Experts of a small language model: width 128.
Below are experts of layer 4 (counted from 0) of a mixture-of-experts language model. Rows are named router (the router's row for the expert), down (a neuron's output weights, with its number) and show model dimensions 0-127. Each number is 500 + 25 x the weight over its row's rms, rounded and kept within 0 to 999. Numbers have three digits each.
After each expert's rows: a language model's description of what the expert responds to. This comes from a sample of Wikipedia text that the model never trained on.

# expert 7
router:489474487484484476555532485521477547517494490515545477457506503483477513494544515485557506501485502514525522525467501490506532555522461538532515490527506523476531529542485482545488556518506510433524473501475478521495500487471516545524488488492500513535526512493521526489496540500482486535546505479489517496497515463510538457500490482507547485531489504498549477485517506481519507498495
down0:512506489491489483539511473546479509470480458517495502496520490486521429530494507480461512545496515421457450524468506449525492514531538461496504493501525534520470470494528493474525504498534496514515471516519489490521473481499469513516546491539526507517508516467527498500496474504518529536518480487490505521478454513470464519484550509481500541498497503501506485493490504471519513463546
What it handles: Articles and possessive determiners right after a preposition, mostly the, also a, his, its, their, as in "around the world", "of the Corps".

# expert 38
router:486490544475486492489503563552498511445483478460507457543510491524520504511508509477490462495530492492512513497515509520490495463505490493499542508473520521537489500476470493515460450543471462515514519481498476544522512527527490518501518518509508520523517441503504508478479528457528533456493494526535495471480496518559473495492499535453493534494505512486467516483497485511505458542532
down1:478480470503490513528503487516514469473522484566474484498508526487510507501483529491506471507485508497504549548504478491544527531516525436518518481462538496532489473475515489506523467469507508524522536485503507487500481537493518530511521507447533516538486522526557516459552520466464502473498498502471556497483478516532520494508481495481535482500507501507455460517551474485482519513492
What it handles: Word-ending pieces that make adjectives or modifiers, such as tact-ical, longt-ime, med-ical, mart-ial, jun-ior, medie-val, lifel-ong.

# expert 34
router:525459483475524493539482483461486553474476489501518530518505451551465484487481489497504516495463519519472516507536522484526470526507501493490528481474538454502473515535526498477511471526479504527514501518527545495515476526539460487518515473514513540498484510469520498498485494539552472489509502485526520527496546448472497489556489485494487468493498552515480488524549512511493537527493
down0:494479490545492508510529548460541502486532501485523502468521528514532542502477487491509475451497505509479497539520489550508485520520484535543481464464557491487468506489468501549505491471488539519500487508482493480501508468479494494483485441468499500482551536487487523465501528521502523476541497481519469493499484512482482483506547498508496452520449514507463520489475460502448499513503
What it handles: Vowel-centred syllables like an, u, in, ou inside non-English personal and place names, e.g. Kanata, Abdul, Doumbouya.

# expert 5
router:531495491490491529547535480534504468510552438476497547492486499480452486548472487502462515510463479507479496496468457477494493484511488520485505509540493523486523499499503517506478514462508494450485536509554478495488478483499546491504521449495455496489551529509489450526479540536492541474482509462503519482509524465515506510496503506523494473508494486531530533535508499484453493511511
down0:478494498492515510503485455519545515491495457478485491570495512503499536521480505475480531479563490496505492506491491527522480505504495491524489471548500523499481475514506465488475519483523486442483464505515473491504487494527530515494467511514510458496473526507524531504478507475526585497487500501510528522496477496468475474507456547474505479484521542448458485510518527524488514470559
What it handles: Opening quotation marks, parentheses, brackets and superscript openers starting titles or asides, e.g. "Innuendo", (1943, (Franklin; also score dashes.

# expert 27
router:479493529552509503480524463486511545531511502518422506473535508484508487529513492483472475511424463473486533496508512475511500517485486520513494545549520491532557486542497493491492525509489469486528528517518496509509515526529553541504493520494492488528508527491489521463493481507510509521484511491514524565514497484491523476467508503550529504481519538471489468514488504522468496522537
down0:450486483493506520512501474543534481500490493544495509496492499531486494538542478553523510479547489494496530524523504486496492511482533489500491461582469533488454505507518499480534504461463500476488482537491475509515507550550477491516494514496525453506453465468469495508491484506530489483541509552504524503528526505511444497517524504505540520520510479503497510462504525511507468473495
What it handles: Vowel-consonant pieces inside short English words right after an initial consonant, such as th-ick, cr-im-e, st-or-age, s-uck.

# expert 60
router:528479519466481503483453511515515518480471529447576466464513497545470508488478502534517482545482505486512507513498493519477509497491477493495539515491524456506498531509502498522530527539492456508483459485456494512508507489520427503501482496517487508487466517521484496476535478528550468474515526463531469518486518485523503494486498515490486502511471511515473533529520535528483559458509
down0:520492521487479492529553505499456522470490508458471499507518488509521517547519567536465499476525496561526488523504506466475451505477506501479426549523504496543541495506514533487500491488504513507526483478493507506482504488473529483508443491471488512522486477509474517511513474491526533523477504519490477483485511457495485465539507512463511464514538481464471478481516465506489485460504
What it handles: Middle and ending pieces of non-English proper names, often Slavic, Iranian, Romanian or Spanish, such as Oriov-ac, Hoseynab-ad, -ić, -ón.

# expert 24
router:492537513509532553440525478509486478535497457454501505523480510533507522513524482518521482474497512524497517532484526485500490514481548522520454529503491493486494526495512506458531488514429530472511513506488505450463487462515485490510493493460482533484489519539502478496480498482490548486507506501476481473479445481510529486534530486530467513540466509528547464516525485467525501517491
down1:472460500502536495469475484503504494497484530487557531514525486491501499447508512527507466486486491502481491502471528511490470505514533521525466505446488397468507529541458516489485496495504495488468487490508504486536531519473499479486519508477519470501490538427470520507508503491531509566492465476492484516518503484522481502512467507505503489533524500507497538504488457492478448484515
What it handles: Periods and closing parentheses that end sentences or list items, often after years, etc., or numbers, before a line break.

# expert 8
router:473498515497475504524534535473502582491531513511446527503503518517484481516546498472564491551528530544488488501484495515533502538505481538521489520477487510481479541494492486480450494481481476523520483519475485485481472485501531512520510481547470493526487495488549539505480519496501527515510512517447545549515523479486471485505496487459503498519452500472483482506515504466519510489508
down0:509466499541458489486478541494485497482495518555489537463499510516478524522510525531503470523477493526450500535493519496480502515522511515544526477508542504466492503512504503478502476486467477542543543532472513484490476497529490472519544526518464506541501465559509468504490547511504490502468498488478498484513488482531491502550515527467478557493515475538500496550475503484498485494457
What it handles: Determiners and possessives (the, his, its, their, a) right after a preposition or line start, before the noun they introduce.

# expert 21
router:515452509489536500497504453482502499478487507493489519525522495489507480442469486478551522523480515529507505504511497559488461526498492494496483512506512464522490508503523517466482483429502480477521542518503538481476477517576498523488513532450520515491504536466520468482460498549533478496457490513512519514529530491486492470544487513483490484495529513528480490486528459479489540513524
down0:478558515507500523458523513489475513561478493543499527495481492473500487541472486538507481516488440515529483527483512497489506489495506508481501515513485536504518487532539492534480526505482501560537498475477541511505517527494569493446522488467490509517518482517501471525515520512506535505497528469442531494563496492480507548501510499475514514484474496516528493547469526514513508490497
What it handles: Second pieces of proper names and Latin species names right after a capital first letter, such as P-in-ckney, c-in-erella, G-ran-ada, Win.

# expert 59
router:503486521449483462515458506501475501513489474456524488496484498561470520496548459525491513483460508514530509487528468548498516519501494479478517485506551488473461512508542520530483500504477488544501472533464501494509507496503470470537543479511519501495488474497523496525521504492473483507485513519505504478504507474443529506514525560468462559538501516510511491540553518514494478495468
down0:504510460530511522477471504513521498500515510467467521512520508491593469453501486472493493532509470526522447489482529501519446447534543490462509526498496476527440508468507529488520486535461515493527507526507503497513524512478497513474499502514544524513498490492514514527488513564513505498497489536511503477469517493451460457531507509481510462505489508475495487525540517510510515501501
What it handles: Middle and final syllables of proper names, often foreign places and people, e.g. Hamm|ers|mith, Buff|al|o, -son, -ston, -ington, Lak|sh|mi.

# expert 35
router:521542465472530512479508517519471487502505519547525495549481532471508505496513464515480474474507487516518506501497465532504517506520476477526508500484504492491495490518460471462524500494504515476493524482462499480473484477445483475528477499457515525497529442502553448524476487525501503535483532497490511468480518488531502422515501558558485494493504519498512491526494513446521524493469
down1:513443476442476485526498494505512514505517511509496515503457492471479529499480473459487471534514510519507466551471509513483485515502483480474518484516486508511455503451458524492467502471501545494523516483482465471511503542493522515481540555476506525517482470547476512472482455484544521543467490462530484523511504547516465497498528506508521473513468481473517483546504528508488482499490
What it handles: Table pipe separators, conjunctions like to and and, year-range pieces such as –19, –present, and coordinate marks ″W; also War|l|piri.

# expert 31
router:514457479475548491488497501502511501470493520562520513489547515497525498480482477481494499564511481479545477488509444507492488500475531507507509536535484484472459524486529521475570476491486461505529476491505507492501469510489504495484456510528502478496539505512484518489499492515513475500455546474480448496474514478529537498545516521516504476518491534497508478468502495461495531565517
down0:519460493489462531525518506481514490495458473470456541516494517479510532508501500474530489475477512504481455494498502505493482497454519501472507507504522509470555502487500542502507485490495530546514516508460462512493486510466469536528478482552488530485480492491431512516485498533526516491514496513492488504468533502466551503523503555524489541506493453486521475528534476548498503545542
What it handles: Name pieces after an initial letter, such as I-on, I-an, and first names like John, Dan, plus pipes and cells in sports tables.

# expert 50
router:469489481502533520489532518529506523517498487538493492528480487549472484512470502460476537449536508501491452469479474542511532502509503452492483440473501520468469529518507485430491480512487480503503538551509505440494499500490473520486489472478484496508471472460494473521482455497504538509466488502486506466495475482515494506502479489495493476484488501494436500515461489459479464484487
down1:479504474490538478502508508516480480516500526485519468516521524506504532479494486491474502496522490517493511549489477481502518524475484506517540490507530519487515474512534511524503502464514503562513491490514478511496494459508475468500512429491516534456482461493516496495491560451517548531475566484497548493515505465525497477515446448496476496528506496460509490435473495502512466473496
What it handles: Tokens after numbers in tables and stats: ordinal th, month names, %, units (kg, km, ft), thousands, and column pipes.

# expert 63
router:497474541487499494492504496512490488470482500477523518543527522502522544487507482500494471515498527521546441510538515545543467533516515479455499534518515524494521478475496531537500491463511514540487446456484494494487524488507486486503483511522486486453514506524490497508490534509508560505483505493432506516545551504478545494546480497490504508546548526525491488525491482501522526491524
down0:504491512502461474505477520510503564522507445510402504519501502512508477510471490505468468503522524486507518500502495512510492484502520535466505505495461472493523490520459517537485515530492476483542495452484533475491492522509472493464484491486544464507507445519468505477481530493499488494502511555476508508520541473509513490484465507504438499545474523535514501485540507511520495511543
What it handles: Final pieces completing place names and first names, such as Georg-ia, Los Angel-es, Alex-ander, plus common first names like John, George.

# expert 47
router:509512506529514463531509486478510508494462514542508467519531500506494550544483502473484466537489487470541497515483442453487463505497519518457479487520521444494496509501513493481455458505490458475531457508474471532508531531506510515494485471518450528493491505536530541524499501511502462453482527469524500501479446495500512515514455510476524511478505523511487479494469473481512542503513
down0:515529483462521510512469477496509495461510521535570465488498506511493496517506467491540468510535555497495527486489512509470512469483521487517508516514479509498502524478484455559485523458509520495530505494467486482482437537517510506534489506512480530500498489546505490474458531531496486519513463485526536527481459485539514524497494537496501505483425498513478488481469497528485475469542
What it handles: Table column headings and award-list words, such as A|th|lete, Year, Name, Candidate, Won, Best, plus capital-letter word pieces in names.

# expert 18
router:474506519494469549504510519527503514502492461503484476482493482505486520536521495534494502525491489445509475488460538449471522454496541477483522528514494496495472509510488525482513512483520480509497492540541485495499511504532524460447495486517485528505522482502481507525471491472487448442472523504502448481527530490475475509494504477516531529516548487541480458487451561519504470483523
down0:473470519542514527526509520526497468552480527494492533513501472482424489457517492478522486521482472529512483487530513495491490540478501529498481504509495531479463501459494472515493470549489540520540469506470488501489464490462536497514510505485502479538497533511552487475505511533484509514471536485502537445530463489505519506485465492487539539499535493531499458523494515475477485498530
What it handles: Middle word pieces after an opening consonant, such as N-ort-e, gal-ax-ies, Los Angel-es, plus decimal digits in percentages like 21.2.

# expert 43
router:512513465461499494494458485479493509518513456542509537511450536467463477491503505507491529461451503513477464523525513514523502514511482506469505494517502507480495525487487513560500441496515521468517478499533507504490450481553478462464491507554497495549500526506502503492504513465516519546497501468473506509506498476533482475471468478496559513500441469485498522527510485491523462505513
down1:479506524524513481490492498491529527484490465522539485493478524525490529509502497531491491505522503513498501504477502479500494544505495576502526499479453533473511503543496514474474511473504472514496538520447520507518476494533504485492499497504489537490495440532563470546501561548541463466483480491522491498494482489563481521498453480498479498547538496505523514484527476489514497470522
What it handles: Participles, verbs and prepositions following was, to or as in running prose, such as "reached on", "as well as", considered, born, taken.

# expert 13
router:484473488485528492556495501510474501482505526459493499521509455489528499462517464483486483464486464499494529501544510472509449502504462560490519496498478477497516511492491501466501484510443541468492477480501528495511451536513529500556475501508529428482514499527498511477508481459475465474481501502488480492502457508523507503500481505559535469500495481537499488475519502512514520525556
down1:517518530508470488452513464511489533507535487506590527452478564540492507524534514490512541534506483508485480501510500516463490520475486503500493475493514496510456537503496481526475497533487518489477504481502512505459522460489503519506529501463518484498465520506445544496472474493502485502538469527518508510530506516538528511489515534529481513511493523486491500545500544539493461461519
What it handles: Commas, often fused to the end of a word, after names in lists, titles or clauses, such as "lemmings,", "however,", "Manville,".

# expert 14
router:486548527549480483471548567512489511459487531462495494503521519496496494552535499519526473506519499580503498473498494475475530507521531488507484532464508517513494486454493496465525485505500496553473536497498455500480484508476511501496550492489536497492506509484474475491471488474507522483505525538559513515482531524515469493547528522471459519499511531495501504477462497485507502483492
down0:486523480471455486539513477505522505470468491486500507471482475492484447498508488551481505488477476470535460528500501465520449523472482496500469508495537462514530502512524496489483493522532493483528477497475489511485501460512488489425465546528505438497459501496552516501531470483486520490489487532526477466483508473477495524463499507462449507485510480497513530494516515521535517474464
What it handles: Word-final noun-forming pieces completing a word, such as stor-age, struct-ures, Stein-er, -ction, -iness, usually before of, and, or punctuation.

# expert 45
router:464526524479491535503482491468487489505537529521446468484512433508502524519457510437505495538479485453484452562502482510550523475517489547477487514471497541520502517464501453457477485514516496494481502518537506510493499501501532507506488455496485505521486487487501493487519476540483520536514491530535503525498514525518467518514514453456522461491494519481474484483485506475485481485507
down0:474474471493493505514523536471506487498508481534479563505495509539433494524490479529490523502473526502511529459542491479477525513534438526478491536503484479554463525488511491517490500484518464489408530538514493484484474477515482488531486516500497470488500528479526479500523529516515521485530472496503516515469475506467514480490540526480503498497514525508539502482547494467476516495508
What it handles: Sentence-initial words like The, In, This, It, plus pieces after hyphens and first words of list items, such as Republican-he-ld.

# expert 4
router:524566509533458461485503475506449489523532499448491501441464502526464501488515523482504453495501505507520498520502517514514502494522519534490471495531517529534486513498511455505500507533488480491532495513460492480549502490538514565498499485530471513487501558493486528517499513521469470507498528524530494523540503469496472527501501504519535481493437506460486506527493502503492456490538
down0:508530469458487578479455514485503475519531511491514463496496491451472485487481538541515510505509516488448528497554489462456553457504481496489510542488494519478516538487484527538477503471478498473465524474520477520496489523492515533489453530470469522465500498508478507489472490499508501549505532522492526502499476488533507475474485467476504491491493473495524460503529496481485500543512
What it handles: Determiners and possessives before nouns (the, a, its, their, such), and inner word pieces like ear in researched, seared.

# expert 16
router:529504515520513515491518497503459471494536540559498494494501488444498457515485489447450520480506482472514472502537502519497515483487488530464545490499495455519500461515495539473494525472528476518486520512521473502503537491507505495477540464452476483509491513462479470521501494517452505525495481534471496489477465526481502543502481521492539479454497490528449531536479513462531517491505
down0:504467493488492488502514520487518526481534484508459517523510494507502497492592483497483508556526493499466489523522437489528508487454508502439554504478475464509487492506512530507513528494510444481475495482509502508492531478565520524481527513474474483491458474464488507451501491483483464502518488525476480452502514490465506512517512506499541491506500567489483492486502505531513505523501
What it handles: Opening consonant clusters of words after the or a, like sc, fl, sh, ch, ret, e.g. base, Short, star.